Experts of a small language model: a variant of Adam for the experts.
Below are experts of layer 3 (counted from 0) of a mixture-of-experts language model. Rows are named router (the router's row for the expert), up (a neuron's input weights, with its number), down (a neuron's output weights, with its number) and show model dimensions 0-159. Each number is 500 + 40 x the weight over its row's rms, rounded and kept within 0 to 999. Numbers have three digits each.
After each expert's rows: "comes after" lists some tokens at least twice as common just before its tokens as in all text. This comes from a sample of Wikipedia text that the model never trained on. Tokens count by the router's weight.

# expert 19
router:449477497505486523477532547460449520472543567508510504446479515525452499514469452532510396546538515461481503490468546543520494525569428522507539522525424470541524521508512476488557500451526471446566540570530503419497464470530533562484552541524499459534554455491482528493453505527476483471486431436505476519572549528428413497511564477448523493542391486525487448493464485528463552443475467557548457494562495510559526545486451447506506571567553587521480436462513423488514491515513490
up17:486525598468452519487491480502521516475541505426548519505503493549460575561413460549528553458559498467503451493515490516503526458486573531501481520461512532481530503473572478515455453525532505458416576521580460462492482539486489459536515501521501524556507486522557508459504487508454513476503499461472469445527507552429481566506497451604410474483460495420420517412465565589483418519540527480501520473428497565558480535521462469514487444481473478489529559469481449495473471486530518
down17:554562451557530483512433501542403555550531455510483454503437406536441464503511540494496412460453514501502460486486487523410450506480506518553510530529568468538484497562457561447559485443464502462425455588485445450513478451533571517497530523483503514489490507485516427506450531537497438417500437495525471503478471496515491507529503446577458530506485495505523503552478486455517479501522477470451505495594442468425475477463555528552459516496438484512426491518474504527482557566474493
up18:495513449432481482531454470497502485454424461518528537545480563498505502427474472507494468531495419446521483511451507535547489479471475461509507502505497452421439554527450543480500525509561519426484481526490557488500513534562564401506485471482476509508466477631424509511508467531512471522503519469543452518507559521489563546540489571489481499440504488471544586532578460498494518546535515503485479479519494475512563555584467461453586513536485501566490544515381455530483509428476531
down18:579508496465537471446456560469458589605441522427565489387495520495481486526481488566519500453562479447531536448517459457551490495527518508553490497543473494521496499515494538558424487538494488443527498511500511489470468462529502460451511507559503520514522460431502481451504454480492489553468470580439483502550487527462433383410506429500530529450546524472492466549505539495415502516464556488498468482517509483540516524457422497415443503482510508516526454500490528437553503523502452
up19:565491481552468514476547518455511536508547407546484478437496451481405505547548548533518532481554520516492535512556479485537482547461550537482487462505513498535518452419430510536432392551447498553448493533539514482491511487445471443475485431555496524509486545434557452503498494478507430515499498467534423479465539527472546360426480499476503497466521458548542520420504513479422535481510457503503527539440487522547549520451487515474476477543549465449489522527511501453544501489491564
down19:496534555532468445526515454441465449512457518483469480520516503551580524482437463523479517539488496533533428523458498568470507430509482536516481536490513552520460515528456486519552608492550436552502430535511460486493542511488534479583603575428522453480479443522515501542493489561441565513475507483570558464484487481497559538496534538458463438425495524531430494479529502476543508543480520542502483379526553487474462478524511493539523467546450417497468486508507460481450525581485486
up20:539506504493549547515491530504489488472529515567460482528469511453515465438501510497459443457468506526525478506540505525461476486539514441494494441482481495457403490481535508515518579493505513528560502415553555469440468518491616526483511456475452638522470498541454467470506478494600422525487487450488497517502512524428466435537499509490413489465525541504564381532513522480531469549468545426505577512478522459467525439545549427483492500527440487542471494533475537441461486490496501
down20:488424414507496481457483510555505487469440500477463497487553564454513496472467453492473440498491469521450514480496498497497491479445490467533528465459430460469542554500506584440471473519478492561461428451392459435538506494510461566518554490532537501520485496477536517475590537443446571515506489495587508502458456504473526588537526477479487463465469505421475541546494495552459512498481469563406457551441517508583460557493459461478508583559477527517543508455557529490474558529496499
up21:465518457503453490549536505503549528520466479542533526447538496486474524430491503462472535517509471481510531435479543512491473483460504553522521488532520481498523522456437436403480477527568454380424518510572464525486483484554555448456496479516500507544501520546439477448485512535534418470479475501529489467517537499529526533466498485544480509497486515514429471413526527472591460490480503494502450477522542517529552508583558597517543414473514510560423496518546414545555457546444585
down21:504551568538519471499432554418441550487563529545423480599526460516501543538538484525476506473578441506572456511480478470509552560486482530483517502507452469504447431480484504550466504470568477533572506540482467542435493502501517497444534509453506480497508493471453522498510476442471504484568497455440507476455515525493425489570523463502553507521485436464514414520505518473486511445592507515520522550607440510486437535451462522470507534516484485463420485507496449494498513378492474
up22:464522561486545562553541508465582490528524484494511541533507473504561537521465527522518585493533470459454510479542488527547545555493485465487449515526508518470534474490516434519532384556499554554434538431585489504463503436560487495494492486523482584534491484492507462488497487496488431561534484512516477525553468518458495510523517436469509479495457582489564464437488505479498487498413500447478487532474578519558536514564492493465505439497580514518505539460579490433533461636463509
down22:527524499549541481476533543511480501462558493553453523532463533485435546535586555531482540520498545458560457520455474518470555479496534567509495512539463521544513410524432555508506537484526456515526448531462509576478571524521511473544477484400514421578495467501509447524524543457566499460483516476533509507447508507596497614521472515473503462499517482467513479578506497490534522400556497470490542478514468527531492519498522544495584537430466441483448519551465472507509540453404498
comes after: "\n", " |", ")", "\"", " moved", " on"

# expert 1
router:456516482460428420491523517482515451454439465544536493480475532407476530489489523553454460410549605529524588567449540555514532501541515556477507505482461435487529529507505456543484537443475545487501494468481482458547492532433524507490511526488483480449471519597531468486460555516475495569475474445562505477504480558460458527597526455442495444571478487487521506483416550501458563447484469530470578504565450552471540514510462501456476532503458446528469531467479470476532498522489510
up14:523496550542482531501515484450507478476489523498417457465482494483487490469456503479495519503493503547593477497533429480532489538489463575500453424460472535484458520493401523484463533571531509496559480423488517498480460475514550515529462435501565631538445524553532425465488447520517495494552449538475484525514527539478515480482478509565510461416542432471452356476471437519518477466447561472484506496502473469465463460493548460430464534518464493473483434510472577467491476499453517
down14:544555492474549530482450465565520468534522507454521560515460533465505480545589475501514509485488511529505520486462504610485581469528542467522460499487529526498473438480547525492547516498541508496480470529468529514585531474510408569570480491515444439432542483358551517547494527506459505522573510571505510511505457468435576523558522533492553496501469551513535515522465532452493501409469448535426463515488509524509482496459493576464534535489490498481406464422530451500489538516518484
up15:533415438542562466524525421486440506463427505500500491489441490528499520472461448491534489507518417492409480471553468482518546542528481563462516515555538514546473511486473541464514431487473449512519509468438536476455521444550500541474537559536516515440576436487472477535494537485507508442470453508495435544496525495526520447479474478442526567491492461522534542557522426514526471464456540543590411487526495460521479472448523562508491532526547554514501483517454597451517485403459450
down15:535551594450548532513444514513558463545484435551462473476493492440533531473577573531433465544516519479468437528466530483452536471461511415516512538512580491484521484476515483575514530478532506467458487501526481534527515523392415576541499507557498506501494477534533581500468503482510436528546509450559486548501447561491441531457471513488448501480472576422516465445474507471477494585513461493460504486511508505491496514557473450461592507491431480502420541545548498533475501520487554
up16:518537472405469485500552517475470483531447532507551533506521505443502552445467559494453465475516471511496509509502465436509547519496620440457508373516492546504549524493472514552522524481507507543462517438517496449552613569456532489482534494465496512435452518548471440559552552551492486528497500488514463441523481524454527514502507527525559574503527537538477477453493521437512500572487466521468524475481443474513497541501539481531577472505448452452482506556434469415542437572519547
down16:464491463538477568500433522438560560480544536484470487505470454521490520587499445497570518494535551519411476467488543429528443499569489574515457527472464481509457494479508521518524532483515500527532482461454489472479426472521448410565571406541506461545574539485596560537536513464463521460402524504530473481466434501525541457489507452538480463493471488516443509536544518498458479449481571483519498506514512485498562455509510548545484530430529544558546414470513504523519450472516507
up17:580446504437504508526491510564488534514553526472588455533464485530483521533413498493491512508474559480592475488553500482433442536427553510503499493487530525567514454440545495490506476508445484511455521441572468528555518497513472449543552505542419470526522534491500473541515594518485539392508499501460517503500560536468536545518506521527452624508477490443494467487542584529456490510542482476494512467424507481552512518530564539508482475466458494456514482483496554433498539498480392
down17:516521508533531568550476529538500496474529460494377435483510495507421485494489541490488510498445469523464469474503510469506486562437502544536466500490498523513478521453494573459534496536481429563510514523464445455476485576486443499496429403473537507538540573496463453480536421478439458553564601493483501548490468432537579504453482535452534507539549510502524533548540591537500449523587543507528563482533503478575531517526492490478472546482525481568515510541494493530519496547427535
up18:502530522487379483429455432478535559500535517590396513478519551505483465543443553458521488491474525507466486519519518457542543474444449423465452568459511484537405486530465597534516479547463504502413439517466487472496541469472499532523452511519439497627548432410526541483512529464549516419571552482493530505521474476483450455471507529515488481474444456513511480495484529464445507544521524516472520542523547496499524449539537477463531475475517498532498541512510511521473541524490525
down18:537454520509542512478490511570431442468532494526567449454493538562569501505510484561580528482521554531582521432478468584489469495496571559443507473517487465486502539503531470490497504518418518494574547487486495563488463534543495488532455541514509526501455483578474464481442473528469480503483441508394499523505541456539457529511547569519516544582519516482536506455570545582560499545476486439552490512527464532490506518453477459506466520537531454471436427502444518500494513566430437
up19:524526483519577557493547507502417573488486498522531463532486473569546478469547486517539512532533497517541549514578476448431504457477491402522522526514449505507555468515463488476518542560507464582505489538476505553427522537457486547586570536526509455504436529468516478483479440521518515446524521469507491516494490471439496450504462551498504496507535544480454537558489471497480504427458515412580491478479497489506418490554459436508427501498470601458510421496568505566444538520492427
down19:578533566508518481497468512499535439545539488470464523522516542492519483553461505497486515531497374461508400499424485514571539492490497528449455534511571534468574493474484530470373490522485486478550463531517547490484445455499494526450497489491501498495523514500522470496491479548422506538463582496536513519478531462551457506443549467421511561514513470529478478439547486517546500591562516549457500474504485542510445499479507487549532487498498458515449556504512554536506463471475661
comes after: "\n", " |", "---|---|---|---|", " Country", " non", "|---|---|---|"

# expert 18
router:611496461500525446476520506531427506523483406534526516512442455508616447501558532487532498515476475536568505482494450456495523553453456469470460463464503553495515453473439468577455525497475541556486489437437584477545471525533465495445476466460472526490551548452423513447554499450507503561501479483494523488490451549520532457503468547486474535491574549544499546554462462443545529520503511500507527567481502533518461445450443544502485533560420522480513527561485534443445516458521475
up6:494479505449522501461475511457499486514504517574477485485451503465432470478554556443532490482524523521551550451491550486447512513512534439522561506499476542482531491487522540556508507471602510473442491512471473495535542524512482461529396495528538508470536595522375449560548471526488473437469550486563492454420495490532495534535548466532559474535480483478527514505504510434476499455524492539379524454502540499454531457478496513548532414446590523557496515592490538475431520514481490
down6:453566622487551547561494551566520490496528570487571491540510483529530467588479582528468526479527544416497473481493483590501538526514484484507611503419511508515526436464508563510481505432503478502530483491468464488471485468611512522479405522511519452531481496462551533503530471507440530538521554510515448499475540471461471493525514493524419479467479552471514535566556462457466520493463502533514504516500514424500531479447511436503491556584439550531537466449519475497498500478468497
up7:555477449491532441412472510524531489519479508449543547406478415513481483505569539482485558463515505514517508478546539444528528446531587486547489485442530504502459443550456501537527521518482499486495518515490500542491517584483532444467550456485491541568481509531436443568498451432515486544467529519596387500478535492516546469487497533516505483552501459530493592419465539486503501454518473495428442558432530563449497504493492511484570498499579459461483529538460517538554472466531514
down7:453530497517582459489445507553565502563476466514487591548542521470474528536518495535508492504559531414476483427459553495528550419542526512534560479499512474516525460474517513516489503524520516527555527502568496481463491447537489505387521535570543422475503502475493550531539453474473532538581443489532534507460565486508470489516590529508419482488485537515507475524556522511525545462460454444513481494527548453525483554516439452461574525545440516508481429446516520578440500556454457
up8:510570452535477498522504510500528509552496428469589518541475510476530480482464529502518484514532576480501498480497498482487495540508477542572507467565482507459572545470519529522505521521606476492493562552567533497545407485515524513517504457566477430516454546578504446551479445577460520460544472468536572555445596498430548489497593444494476527544475510421467516492514474525504445452553483466500482534500463511440497461517535473522525502517503501525429517501578534490424442560447516
down8:568430493549526503480473524514500427503534502551505449524460484431537434522493456479456501482524546476501519495531516477487517542512511481516511490490497521502457506534487553426536467539564532564443449487476480558507533427449447511544502492467464493472494541470475619481548529392456518568494483533492411428464470524476536549459528499494432485531539479489475506587447513456466472458476475490518520537611522529479561435532447462486500486585522571471545492449543515468524491466584522
up9:496494566490511502450471427447462432511489490517478522502547488512538480591458524506471456540474517407483515488511460454552454500549492509491471502468518467491540484520482524500475561564513534504442439486494558476489571487522524505527610527469415521487575558491602533526452474470521492475510544485531575491519577549532479439487568521518513510515512483478448545444485483550473508540488505548521466516418508482431524469447472509543542483476426525497531541569453514532506378426507550
down9:433477530507475480504537456529495490489523477495482424519509483460469591499517482481490550537488503471521486501443486553496490493483415518488500488495529532510498477504497500493561523528550504425510507412511575486499544506517456485461534568455509434510519494447596575478500451483445541479425455541497492554552525490475503442533462488576506451552478477493499480530486523474562529398465556430460601482468497498450522503555389522515544566452524509505459526535552566536425475419454526
up10:486447538561439427506588498430530523530423398474565462464480502441475533468448451490540502485476450579474451484530541545498527518471431470523509466491579506452503381501556479521464447531468443515567523523477533477506492497537473479502507472467516553541537483472447515462434473541481554476501488464434480526538469461531484504515462465521484439481517410525544506525506529566472471511487479486474421524527491493511509458531455499511496507429554541544524463577568515515579531547500542
down10:562472467508616520554475514522523504486546469465437495493492575556527451463476520515482511487477498568492483500479477452514486590545443440443486583448517465507421453506497513519516495460432490576471532464508508480517502501514469439503471490530448573448494486461437453505522498523530444512461510458534531557500484431566517525457494473537502547503450480520473458380483493571456538577508516532536461531520473523589413442445453496485453498525527503485490502460437460557567522511495512
up11:478472473428433531520587499489453564543525544548486496503548483582458537411522456531563467424543387541480546495561498505451524479498476497540463466506531466502561507514511496509524443457467457490490498528505449565529495465390505507390566504449457507506464505526488505486504491499425476470575530496614522511524490459536508534522462462510520519456542534479524500494520572450499467467473513471442514503528586538479507530482501523492466472446568530482490526439509423516477532551496531
down11:467562503481509504479514543490540525537470579567492596494523453533518466431549521609484511499528413424469500463548485514519525433499499532483490526488575438489550460530460441532469535459512536448537480492436530497443491399546540455494455506475481556548485457439471478524483502487464482531527520520469471510570529542567535499520426535521522471418458466525488528491513485406619508532545484516483537507457536449483520565463518513552554478518591510506511510546524503503471484496502508
comes after: "-", " |", ",", ":", " of", " the"

# expert 12
router:566532529513550553495524441448441515543437489451473491551511435465509459515413455540505454524471441418504481474577379525543502439502447534515452415538539573484554470421478497471495503480449492512508484496452507573492575564460563571491515488528489483467500444470493489501491510503442544551553492548437495490482450493478569531479472516486516547540538522570501498478494479517463520469495484489558490497504492454506488505467558499504650517453473488491532497476533548475547520500497457
up13:513467517519492470515567405409509462501458415465527502521534471459501486472454508539554496468531435409571522478566460463570547477575464481397518509471527520529484470446494420535545517500454576478496463552514514481470498508529561534490531487446460481469532478485490512492509517479502504475500487472485586445473542547530548490503499451509539551516523570493475422469556549513485538465480548396526504536494525494422521473499550500568533480470451424473501529544576520456515458477508545
down13:456420452504551487468481518530565555560463562440478502451504531510459533468530483499509505528550509487494534477440554548520497549498573497419567523497459536568493559434505510488537502431493425483552537489503501485516446469560454530489514439503540454513477444521560482487438462458512511508520564524533464487535509445465493512477481553614443515470452568451578605494509515487472466474501474555508514449518447422575524486572458486445498501513536520508555468438470470503477515513484466
up14:559570439456468523534383471584492559475476500567485546485509519535539485490562561524449474501470526486516506469478539462440467533505527487547471585445468453501545543510475488548505564498526492525432521493513485439562579501477493469530500409510520465463510609506505508609506457502493530554456531480555435423510472512486545475497537500494518520448495488489548488586483530472484460549461494516506560526472465536468541454485553489481481500502540539515505584519430435452461537528483484
down14:549463484472472449516462440442448469565492508502542520517513526507459424447514470535507490513444457504452492474494454419542548458523438525492454493461512493417439479536582520526548546511512534529497548520421584474517478486499541470466511479451462528490553485503521531455586534504519484526497485484461415506440523533515438440528522453535467533497507501469511415586499565522468454464448431516450526546520541412511466480415505481507406531476534469486515524543443534540529439529473498
up15:489436423516523508526512509491485478469522503454521546500540452468578478506449528528552500431462426526516542457532529481477491532502477481457487482497549497484498532494473508499539537504467493515442524386623523485504437504579460503470495477494491468503501450476501548561533527475481472470499431576391481469383474507505472459487497513548512552473501593497538498586508481511494508471569518418519507479604485436491511480533542452541493558536470442469486547513537496433509486505483424
down15:387495585469518508467531530460497528534523489477461460388495491488452529500493526515613531480482558469544485499512470558450479491486518574466584457494466492475463512489518486477472558514494496545468483564474520465504493537478433507551578494450475494528480471436416496459483498471513494502464507524456486503508546546538543499529485516575448516522476464494469575459519525463489496510499460540536572452497448521548540509563538461520522431518466473492531453395416422512569539569542490
up16:478486499417512494499471575472503489462508546508501512513476471516486440503511480528459540515567497422465492534473523528538471494451458521443552498505519434474538454462410517416488494525485472492474422492494474410457525476479538476533470499537594573442501470557527519525461485463561454536519532543477459458556467567460429555542522546503475391420590461493485478447543434464553526525528501493514453504486489536512509473529508465510513524540492565548485545474397461469523493439535469
down16:589499508520541468516491434500444529475517543504498494483514505516465485477480529542464529441511492484448555545558549477445522480459514466506496408398487457499557502455508490560474461485463531527507457519506542511449510484478483518445470535542438510576506524452563489559568524503446436567520513493506510587519485463499624486503513492458505473544465521593443507535485547590449510493453545415474503496489528515516481509549552475523491479458498441521513519506508456452449408461401534
up17:517536471466428489532490472516492518450517517512481540519531424554566507529495539475434575449435453486472550462441502551499519489478577580469486474551576527526492543527496502574479464507605446470431451457541475546457515434550485474524415515536577511445521501502438480524564503467495530547510555506502475509550503554508474492565500469502486570463554569439512474426567479448503492488583522485482540547506469507489491508522568543568478511481583497512475539465509478465474480526509488
down17:603512504523518497483515534546465525495516485500551522433529489520522434505479506569507482464540567478471433515527497457477540515517447539435454486507453450494475554471565500538501544479498531521541508531449470484495606497510434444473492539499490547461547505482541551480550579518524497507522470457525483513460473497486480492536507487469530540542497436497417431484454517509419578499484506628541422571494564471500544502478488535492415446525494534544500473537395416476501493509521557
up18:524524535452504472453509484456499473488494496461498469510517431556540507499506474473522576471523480466593513459572440546465544463581533512518522496510544481494499577506484487515479541503448470530500418519434462548484573471544519532477503521453584538545460522526465507504466472462462485474453440471496552569502466574557529575580456535532516466540507562505549500476550554479583483491435536484507492542387574497513520490458603476514487478471452461505464545504553537477558494481453502
down18:519552489495517445547495491565476434514537533534459480507451490565573473493491426515455439475526525460497501585467567510510508481502477426486511490465518525491537490549531523490529491502513438583561461564458523457447505463558490527474542477501508496477472502496566534495544532510547537483547545586593488529494534509452523482467488541525490450537508536437532462472433502535460515556511527538413445487573525495502557508451481607434396543520532538520562451540524512483495508514585504
comes after: " the", " of", " United", " New", " in", " University"

# expert 3
router:464535548471499494502532453505542455544459585499486580569453465454523531524510522503556471525463494524503417518478530573466497561455503541506541417526502507517481488565539476561429463474548570507564536476526516551459483553493526498551504484504453502491506492538478506510616546490563555522472493498457543513507565446488475521549472474536541595539503456473522485473500549574468466554488556464472489526505404515477508504475524507555486549425520427464495511460472593450514438541471495
up3:498523560434546532505472520473453448492552486549506511497524476418518493534483482488479452462536501503471494502490508500507441548546577453473455501485443448570504451440476564516501571460528508448479441505520496458517512552431505540520450538484550512442483449492539531574535445549458443518541497480486561439449460528543568462486499507400494452484554504429455395552498443446507507541556443541550543488582532466544509452544483484502525523444481573490544477470486529511460562506504512
down3:512507543471464488540487508456475531451480515563470516507481485434508583554457518483484478470519538456524437517562556429484422499439509419514500527478480480555480541508521578462479575471520543450542445542503507432547477593419549527526484500498510564520484554515519587485536509420466479470474550484417470495461481507530520468488490490515422484494498425456454415515464454477537496587492529547545524515495503445516468418538430470465548514459499481576505496481468492495520490551473466
up4:500537496512469559549519524556446485466495537558464547475531513569518472512524455485463498560539519452530497525569562508504512515464422521427474498543485430513474464482526477493530562509477576553470441452526499451461540437557521512430541645476525503485545549528562500562470513550499439429540550532505443461468439471570476499481524496480493484537566477495521561521497495536478470544479553540522552421514484500539492522450595518502474517529539546446487464497423497537467537496491522
down4:523524415536475553476504484458581481532509430480558445542493499526534571479451521537527489497498534518534554465471524521555518460549550490468467526435454462470445492541476584433465457487481509451546446562476542492549502484467475453532499419508459452517541540532536519486556471525496487502520431424453512528520497469528553536481488546474490497476494420493455442490565561477533409490516468483533541531521472486523486472487421502462404421499473478476472576539396512516479442502465481
up5:500562533503531438478462518543460471519436504489429475461530377498450478480475518455468510453527512531566560459493467517503565466504487545604516496477490529487464514511450603528515553556545485469465478435545475504485464536600559564485484470429467544558456489511484415444390465558515504483555530506462511515496537497456499510456459570552504494500501475560528500427521508462514560462498570457568533492508468503512526471481508501470528510514449481489497547510488507461509505592523484
down5:551504493513534546480477568431482492443456526553431525490476478492479530494536484511512390536487524526477406579453525453531487566457545439458521537499513510509609466470524514468442539546540447497440471496541528536432491498477491492492502470512511516501494522523504510441453545455440480539452563511499494594479470596427447518539544485506532523481501436511480580515508469514476488498491473470485556477449477486528452572457543441417515541489464528477545540457503457502526514474438416
up6:561529463476439492534429510570478449510502485481435537497518428469540461560510568470517484505563487596515478494540472482427517500445482491589493480487487527560455522506481593466549542583471556514511493462449528534555502541480473494484548533477523536530440510554525420571476538511488482523511443563470473446446497469505558512463487540508518466448506503599570507510488502467511427496450557532497525469540489525559530513447547464470464560468437525458538498495443508502455485573547504
down6:540470484471499551500440477451464405528531540521465532545556476457534467506524518518515495468571557462536504554476466497530519467554497479521526476525454544433456484457556545524432534487485454467510532513540490495471413448453484581528478479542524468450453571519478520486503433469526561458561497502571514521511439626503459563545560468479484543509499475489554475466576508516437492454454460512527512508500432514509464478499515438455437448516476510443450535469473588501489475478462575
up7:542439543460570546498451474455436501474522509500505515532453443479596456463530520493476525458542529532523571456484472513525522535409595516436481501503445506586497498417512534506569453495455487532510451419499477495487554519492501528500457539498505482494539460465513481472539467504538445518463566506484469459474527591549536464497475514397490500508497546513542509507459412476527552530506464518532561478443505449556516510492457532449585441522511592504531494536437538455490454532468508
down7:540428546520505499501455493470434492421523496515492529569491497421508570489501568500500529513513547481507511515467545466520458578479514500506442435480490468502517523433475544477561548451516434464502493530467497558456439492530612542538490498341515504477486537452523547479483499488457493447552520533463525483408479550477481496554515513541497500465494440538479431515536478507528529557528520514602472485535429517503484486462471505445493490489533529565545530478453506525445502604511462
up8:485493520447472485479525440515466481543469491553500535512501457478494491536460513517488423474510518566439506518473432463459493484509525494512450449571501491537498572436512522507488494480436454394525536454438489564573547499485522470577478560571488434476540488538486512504572603437491494565446444449494548447536521593533532564505547487486568471533476566522505471565510514536519485603509486516464496498476490476484453474568475516491589484513440485516502513544472489427536496500502456
down8:570404536487539527427509508590509439507537475452491499454567514472530551532530560443504499603544529490509402554502452475468472481513480561457429498534434471556443476471453446517506479471491536519502537502483445475519431427524481525452502512501523519511435512430489445462463524467453489529450479584545447544548540484503468514492509524584507469566511547540512484534457424487541511435518477560473534421473488496486508491502577513464476491468517506460508458510532514552504468444503533
comes after: "1", "2", "9", "0", "8", "3"

# expert 14
router:480545553548500459486501525496558507536453554489458547505511534541433528526517620587471526518525437545443525552448485445486460453491486527463502517516551453533482532567468472478501446474508473566477567511437517480516477469503518487523491489526444468550461448497515427558513473567539548578494513468515486524576521540465452516538426466547578528545478457541488589483460483512492477456518466434449471421502487459482491551562557500549470460544500482477484502450520433494561549471542488
up16:472412493544479529440503549528493493537409521526495479510489475476507510482487525526550515466501484477559513517505550474484558504485519482427510539470533473483456413499499518406365503531538476472473463532517496520528477486523559519502487484501463555543611570427475486441546525569535484416490558529488531410499452498527482528494437505497452500513565544513435410456469534488525538520519539441499530502536540467508535511520488508587548480474478491505570440548418554482466508470530504
down16:507542522562584510532495535583485438506519538496532466480464498528532582544502479547473448446512394491500499547461532517469499587456521501520550563459487582519500543546504525496551458476559514484539487490480520475540483438473478441488394478469443542506495578489483463557502522475496447495551526509532520594480446486431433548478500489511451465496471548502447499613462488391551424488488514535515502473531486441464512549550504490502508449530489547517475468506516506443482509480528483
up17:493523394513465527556525489492470525457595504506507472501556465494538512491512516515594461383465501458547519496520562554460462413498565471518588508506488542547530531524571543571497533477430450466533497538537523521473480427551443470571499524515515511489570508473493479521528500557479472489596551470487545485501427431535492471495497471492455574469482491490524472511480542510525553490511553480431454467504544516438546521459550494518472467492525445480494427547486495499538451487434539
down17:561502511493499458478489444509492432533463473522508447545445439544460502461485483513514483513551493486464492467544504493529484480434465565507541553533513506542506447448503562495560444480563530463512528446532521559551554506459490462507448490522450508509498465483554458504484489435450502542487510446437494523532467537477524488483458518417508467473431533531475465473597457506507488595551499503445511580489520435486420539445481564479546508425472541516622572498469558498452486452524423
up18:521566444552435495521514508506484471489563519458461548497528481455467487558497568489468505448475542451484446514463536486498472519491526489554518485530573511446530477482570523415496488557464420466512468415526478568453554566401428519497521522468537484490469547518446483542469485447534478574435476522510493437477445526485485462492513515560478524474489500516445498432530468540463478518464530539514425495487494418518519548543542502469503541425483466567486593484426490452508482509543419
down18:504525546556429471500533520544481537471491556531509450493436485517508478515566494440581544465481582517516526494493461461508474504531460543449528546402473494477542457470453527545489555473580496545559541468490476495486537555583527441526498526493449461529522512451497471442603508571476569498511505544540523463452375498469495487492522501461511498473554466482550519466499504558460565480490528509481580522516452511548501490453532434482530499491458554529434576522504500558474566442464489
up19:453476457529486508561604501474515509536519505488490525489518489525501552611462573530498483506471507548548512538490430479444513565541507452536505427520530509490521538586485408494546521503535577398480503548514553540426501448474516474517477533516514496405506463431495526517485570388511581490500490490499508451495500511510496518501568495545502522483551479492502470436594507570479497530506537541478451551451476458485489505519515439515513488469463501496528529544492440456478400534457501
down19:523530484441499475474447505512486493543423512563521441494521479566545536501442514436585447503493534479549510458470544485546492455485417552488529540525535494502520505546524575495472513553455546490531521429485502473528508464499529454526438526483544521463539520517478515482504448535507464571452521462529528445522571498471470543522457495496458461536484542432516476518467551505427520557489467500478453528541498479418600566399520472498547536484503547532561443472472574513582509456431569
up20:517508514502444525498514480472478456395489477523466635529502503459477550546568454505437533511478488542535414514504490544546478475493447491524547516558559438482539543459446497585518482500515493498517509525525498502566535494554503475559438536480492528496547560477418478444397461495477406496598538510473521513502516528504523476509446579461502463459532524519518533567564543463508478545499415464463494445505468462563501457544520491501499585537511538531484506472522540498506548511502466
down20:518499494485478513510474513476507501468441445438447490519493649496517478428429575576484473419554518505488521447525465532524517509472513420424424456481534460531460469548467456470531470502517438540512461565558469542527525546487509491484540527467462494513506574543517533463537555519459528475539452447531455536451474487516564450474495551423471491508469491423505461465531504526510545462491547453504503519495433555494453512527488523437568442471549475515495535546530464488429436511504540
up21:550513549468437506452556549531516488473435473559564565462435534509504533471492478431514520539537485457562414528536518445474510530513412474485536567504572451532444465510550458523416522475482525473489435503458484477549540535484479511543541458445486458481538519476519587461463547565450533485487534510458491498497486456501548409494470466517490479476477559476482470499475528474501530497520498412550578592506497481514531471487516445561510579526421422505504488473568515511472512504516456
down21:537454538486529543569457539542466507468482475502507563458507507517500501535545485575442426474504510437464560516485550432475501512518571506503480449469410455604549575509543510475546566489474459547515463551451467525528488458440525506450504553421521500556477500522521486477493465518470497472553512467508445512488582453497494583466474505551577473490465428638459557499477506424520468477508555470512451460483490469510559506524519566526525461478467498483482499530469472510488499541445479
comes after: "–", "-", ",", ".", ":", "/"